Experts of a small language model: 13 layers, 22.4M parameters.
Below are experts of layer 10 (counted from 0) of a mixture-of-experts language model. Rows are named gate (a neuron's input weights, with its number), up (a neuron's input weights, with its number) and show model dimensions 80-159. Each number is 128 + 32 x the weight over its row's rms, rounded and kept within 0 to 255. Numbers have three digits each.
Before each expert's rows: "mostly gets" lists some tokens that are sent to it at least half of the time. This comes from a sample of Wikipedia text that the model never trained on.

# expert 18
mostly gets: " into", " to", " during", " using", " through", " in"
gate0:090098083130176106172115098092101165189100070126129167128093132161083112085131114209071141123095110157103089088130114143167136132120183119123107123165150089157081139097182117114077125093128183143123120111140148116118145126121158129104121081
up0:152128094141153098137159137129144140206108145155106100138043133167156183113154118135088169153180124153096150189139142193176166195124098153109085118137060098102164157112150173173173113173120166207105107088093170095175129119105133144093096181
gate1:096124112113109119166181130115040096072162104145122156154085160121118116164171102154165078121097098105111085103063174152127119121175155152120137162125150170090178123113127129098093142124128128173124156173037170135109112117145135127106132102
up1:167125142141137178100078090135184153111110129145110120175156161127098159136114136128073090175105135122119163123097165136118142097173111118125162170165112117125106108131050145101100135139134043101104098105108125082197159135122141168079172115

# expert 23
mostly gets: " Hong", " Bh", " Kh", " Abd", " Beij", " Ts"
gate0:149116180087127166123126128110158098072147085111096151129138087149133136122137142114082186058184096137193113139142121110143113078091152086135111114143127093137102156091160120120123122239180164207142097120113152106119110138123106141128150112
up0:097100157069141167125176093156123087142126071086081121101098128084102145100202113177089156152140155116140060163090153109161083100089148104102138155096081116102134181070104139153101099161130146156104136089144189132088153120129124166135107066
gate1:092167090148081061158090142086091163058141153149173065152133100163098142051107199179204110119074146086137123152109099140075153145071128132109145134158093169154103169141135183151152151133144109142163152185117143120170129155145170134077120177
up1:103152174086174095119112091099147124145163174175153062102142127140143175093129161073121117044123159133092012107127083157137150096108141121144082130184108134098130118126147078128144133157131087128135096153116053121131182165149107098098108087

# expert 17
mostly gets: " was", " is", " has", " who", " have", " but"
gate0:120111115186143225124161178079119142129133119152080073162096114134162179176107184152156042100115162086114127073129106127123108175122171165139098183178173151126130069089135087147141149171171154105118167144131135134089178129128113124134175167
up0:128133140074092116141152099170143097147159088141122118086154109148126169102179089115142139173090095094169082185129147081097135078088143133097167095102154161101120065111120133096141208094119126133119132178140157097166128146071154116166135172
gate1:101117049143152160146172168152116182134102118084145119111146113076123168130131107128116109131114085073128088091116152077147138148129127132205136125124115111183167105090146126165089149096184096105122092122145170161123151191151151134109125139
up1:177122148116146097199113204142099149107118158071156080147192093146119127092059111142126140101109139104126120074154080111142137110154171119148168117146112149127089164214147126075090088105108123139147133043169132108173156127163113132117134127

# expert 22
mostly gets: "pl", " mod", " manufact", " gener", " inform", "fl"
gate0:177122176139098104145115188076126083145106101176092082158121118106127124148106125148102110109132138121101111177074125117075126142127172118224103165183126148141071123147151102123121153105099084115116141190126139134156141135114109123183083132
up0:060144084134192121078102147145099109118176118143113142130087142134109189126116163148088134128106142123125102093128129226118161150115140065136081128087063141085100128092128147141136130149080158127164160110095145080170092133094103072111079119
gate1:172116170142126132149125161113148178160166144157094158125104102087099108144160102110078109160132111153132132118067151112051075088088105178130118122086108133130152105096145096134182117115122150108119127085126165071114016127145114066105163121
up1:183151156094132112161150131104129106125093165140131112147117114174130145151071124091223108092133146143107126129121118129145099160170116111160130155198089169083109129175142097122122112128132104147163138129183151085156154095153138157086105141

# expert 4
mostly gets: " (18", " (2", " (1", " 196", " (199", " (19"
gate0:090111130154208126127159135148143114136142156116101165167109140110112112092145180083123170150133080169090163090080069120146049068143108090117102086153055131131084113162111135142047110091132098123163166141122133182163082105113148181145109138
up0:138167101162142151129119145171147155129093099127146152200119123133117119115132102169168129096142107087106062127097165101107133090084093132144100140175143186142137123159096041131197101096142112139095180101219088123116116162168099103049132105
gate1:184116125101120132169079122113158134115117118094123121146046139127146092100141178147103159104166178127124081083118065122113084088154071111136168094168164064142098125124152124105086117177173072110084168159148190132073117137133138150102121071
up1:142109130110124134166141159111097098167090086072102088119155181132137115131137159110138170076187097145152151119145113104111096130201101157110093147119114092098117126135102171115105098134118156105095095126154129100160084180125065145056206094

# expert 26
mostly gets: " ===", " ==", "′", "s==", "°E", "|---|---|---|---|---|---|"
gate0:147162077154169082132119117103093137062162153140105135141118058137126086124165074165121158072082123120105083142185175133142150154172142100180140083134176114133128105114145120148170073051160099057120115175126181114146072086118137112068090124
up0:138166171199130151104161117118062116144182146110081175143196121061110119153142138156190158146104118090088145184056076090106152129118123134119148071152158115201113128136178152132154127091087152111144110094120133088102112187085152152179166105
gate1:078076170096086145084104143074133120147169167141111108141110184130091119099030102109114195148094145146172164118151106152098158147157182156170150082179138117138172107141090102134083188105124182210116127092116142104100134068125137116106119120
up1:145155139149075121141197184096100083197172148172117134120177081156104103110153181132205106168139109182128146102073119121154123142126155118055135131140171108115121139129168099067139177205118087099096152141124095116131139088079135133146065106

# expert 1
mostly gets: " t", " st", " sp", " sh", " dis", " f"
gate0:069131147114202178077097169143134147142096127175106173130132098181051121148159084185157122119109087124149161141112130158108136098131146162119131061142088124137153156084113119131112087131146164139169116170178110161112163193143150155192171152
up0:170137092122128103084085174179139161114091150147158132116153122116139167195152147156084140154124153132160091156074143120076110157080170105129138137129091144194142144096202131185114065130120129096180144202103095148135123112147178107134123061
gate1:142053119086142177135133141118139128165068170114102161170135173130098143153159137142093115111149120139165113129125129088080131102099152176120147087169089179170148185111129072126142170155177161163132116088087179184123111086106133135116141087
up1:167045080165128137128147125074161131155149087071097112090188096156173103150129085086162148185135121154150135135124175115125125138107108133146142120177104062118142103049070142082154128133098163118076127160095124121117110144142145208137141118

# expert 0
mostly gets: "During", " According", "According", "At", " Prime", "ingles"
gate0:139110107109119039152184122107175100096144162180068124072131142098061088098167103122068134143105142157130094173157127101128164147121121169147123107109180086130118127140117116059170115152086076072119160069073094090115111131151134126154151068
up0:168119169113127147179175117197180118151163191105157064098157091116131113120134136162163142066158145155149085158133096123141113199167104186066149114171139099147095114112139146128123172124139074131071133080151136092087180097162140115099103184
gate1:109129166164123181110146145149083128060095140164185182100097139159143101114199100134143097102087105117150070176110175090110164148056119099111167103135106146099132139139093123040119126104185196218139149112114108078099158099157155185135128105
up1:140099093138099118123087139157102175178125127154129092100133163140144096097158059161121127191163130112177148128129146113088136168172163119134144053154103088079112133163066148149134105192126132168111154091102112157160092127125167124090146127

# expert 25
mostly gets: " film", " player", " song", " company", " President", " members"
gate0:132130142121104110130161163184149140182153099080081053170108178141146113190108169130053168162108142127219141134145119153120132111129081097118075207164113099131092138123134089113105134095121131130153140134155138123097137161052128085121128155
up0:124088150080045094130112079095195131104120127158066146117066147155175152104149165157086112147138213184176080062127112130097172171117111111104133143139082144080099157139163149135090162162131135143128149107060130082119208144133182123130105113
gate1:116113103152103121128170171059114107153162142124172083132147149159155134164174122128096102128114202111102074138113164150119118070104124114152125173102101124189102164142175135128132168150152103142108115086174065149151139106174102081061159123
up1:171166105112101208108160163114099151155128100135198109093178128118131143194104110112172132117144069069095089194124124052133139144123129154132142055176130185145146076097115155103088149083165123087132146143135111095152136115134140162179143108

# expert 19
mostly gets: "sk", "burn", "ov", "ston", "berg", "ș"
gate0:116087117096124132216098144119101137130153099100131143124140128090107138121115188141165132138155100094135127185130146145081185168097148162177161147128132164087124126132149190100156166101152127105188143127070134149179127164147089119142137166
up0:152181117163147145140082071142134172146152174093140134068137058113127109091150139156121142141125160104087147127159145137108102117064097116131067121148126138103106120126119108071126142172157124081147106147080200140123130122079153094116115137
gate1:091131126126130098086099143210144109118143172120126107179156197142167048182131197144125121068123155143134069165106107178123093160095114122085170111111169120095133101119154074082114089143123064143081124079106139123111118121090066144137093145
up1:127073110141179109094136179150154125123115069161118112124151134134091185086114153138165105117122089149144084166121164088179084157132135120130165163151184075154096073137128125112148056122166143090093107088093174192173158061149098138180106129

# expert 3
mostly gets: " most", " some", " one", " several", " many", " more"
gate0:104091164182169114207115200134165138157145134094116135097194168137074145109193090106146188169165117188125136165147114157104125132169130081167143101140113049188108094108103079108142188111141117157134116117126123165109100156167109101073147133
up0:138106143141096069117060170111104121208165120082097149153113150106089110127115076122070173155155053089092115120135113093151117061106121134141163131102111135125133111070127148145059147099097114157095116145127172131141117113116149100124119123
gate1:113126053119131102145163124170104059174188115141108172129128162127128126107126127151103169063153136206163108118146156098100147202128099127154174119103148137067151177114105101171132113087214104107143150173125188137127103099132165124105090113
up1:176106171130080154101161091131069107067131147123149168090116188168157127137111159122110155164128144118130145113155140117127116163115163156158177113087109086143046037041157151148122132184127177170097089159131131150085126147108171149104112177

# expert 28
mostly gets: " role", " control", " victory", " power", " way", " points"
gate0:160094149149110120126109174114152128100069155075151130180158141156089135181130107157159181115036129122149109125122169178116130093176140120186080127128149109066186124167164172077109149178117118190187091109091090115153110164054122158178124142
up0:158135121126087158110139130182062082057088126152116133127188100159094114112144130138135128099179131137117143083124099137168124097078115069097077162103119090111131091115157201155089153094144130108149118087183152169098115137235115170123133116
gate1:114153097124167094097200154094110115137154107095111073184134161095181127146156106126135116143120126076111138124171132167110131097112120119191170095132097163088114147119128103123112155159142130090175124147057121124122144056159128154092174135
up1:180100106127169153057153146124052159118107121114134135069154083147130166085149177131139140102124144210160136139126182125095088133106143163101134109177106141128144101127105174108150110156135121178093154104161103129113157157090141098130180138

# expert 21
mostly gets: " main", " local", " public", " large", " small", " water"
gate0:113112163152125077112147140139083134184170109158140124189140168157079104107157108112164149157079086109197148108068160137128061140107118112202103109152054160121142161136194098178152115164122202176146165082093166162184094106109130046135137150
up0:154154144111149135104077160165161123114143032185106134156103133142145134070158108079115156087118117105085105104155149145118092092081109195144154133143114114143170161061167131169067101097195174149149177150109166149070136088107126101159136102
gate1:131176129128185125141143139073121129158150119151140109125176154120096080095139136147158115096131065109144113110157141139144090111092129165130136068117176158112155180074168094121105138143177106139114076162105087126117086125110077111132167127
up1:132088161190125117150170134130208098115075124094131181115162122119127140144067138098125145112156133151144150126117134168124154092124160003121089143144193189094133130173131117077145183134157109109130103104139143129111168145112105151098127108

# expert 29
mostly gets: " Nominated", " ", " Votes", " %", " DF", " Succeeded"
gate0:142125174174132150062144138176142111155091115089110136149175074130129148146079161153082145089104054113172164160113117138105134163088133130142140113164165170096111118103105106121091185137093083139144065123140145181117147148148104144051117121
up0:150101126123169150162112139094107155169177152142091156097206121195129122199090108144093155139113121078137148096141117170083122116131112178135110146140111102145144145110176101102173170119127125087096090113136082095121097160160134151195178139
gate1:095083107107163130108145135112147170150150101126128110078118100200145147109076120063068145178130166100136158076126146152121178168131136163103129103164138108151096182127207057105130158120106180120149108138102157135200143119120126088072119145
up1:169161157121119077071096131105123122121129151123113151134105159162153132133161133154093165102179114163204121131136109144086128125056109177153100094181161103142142166109120129130129068153245159158121069110107126160176107138135101121099156174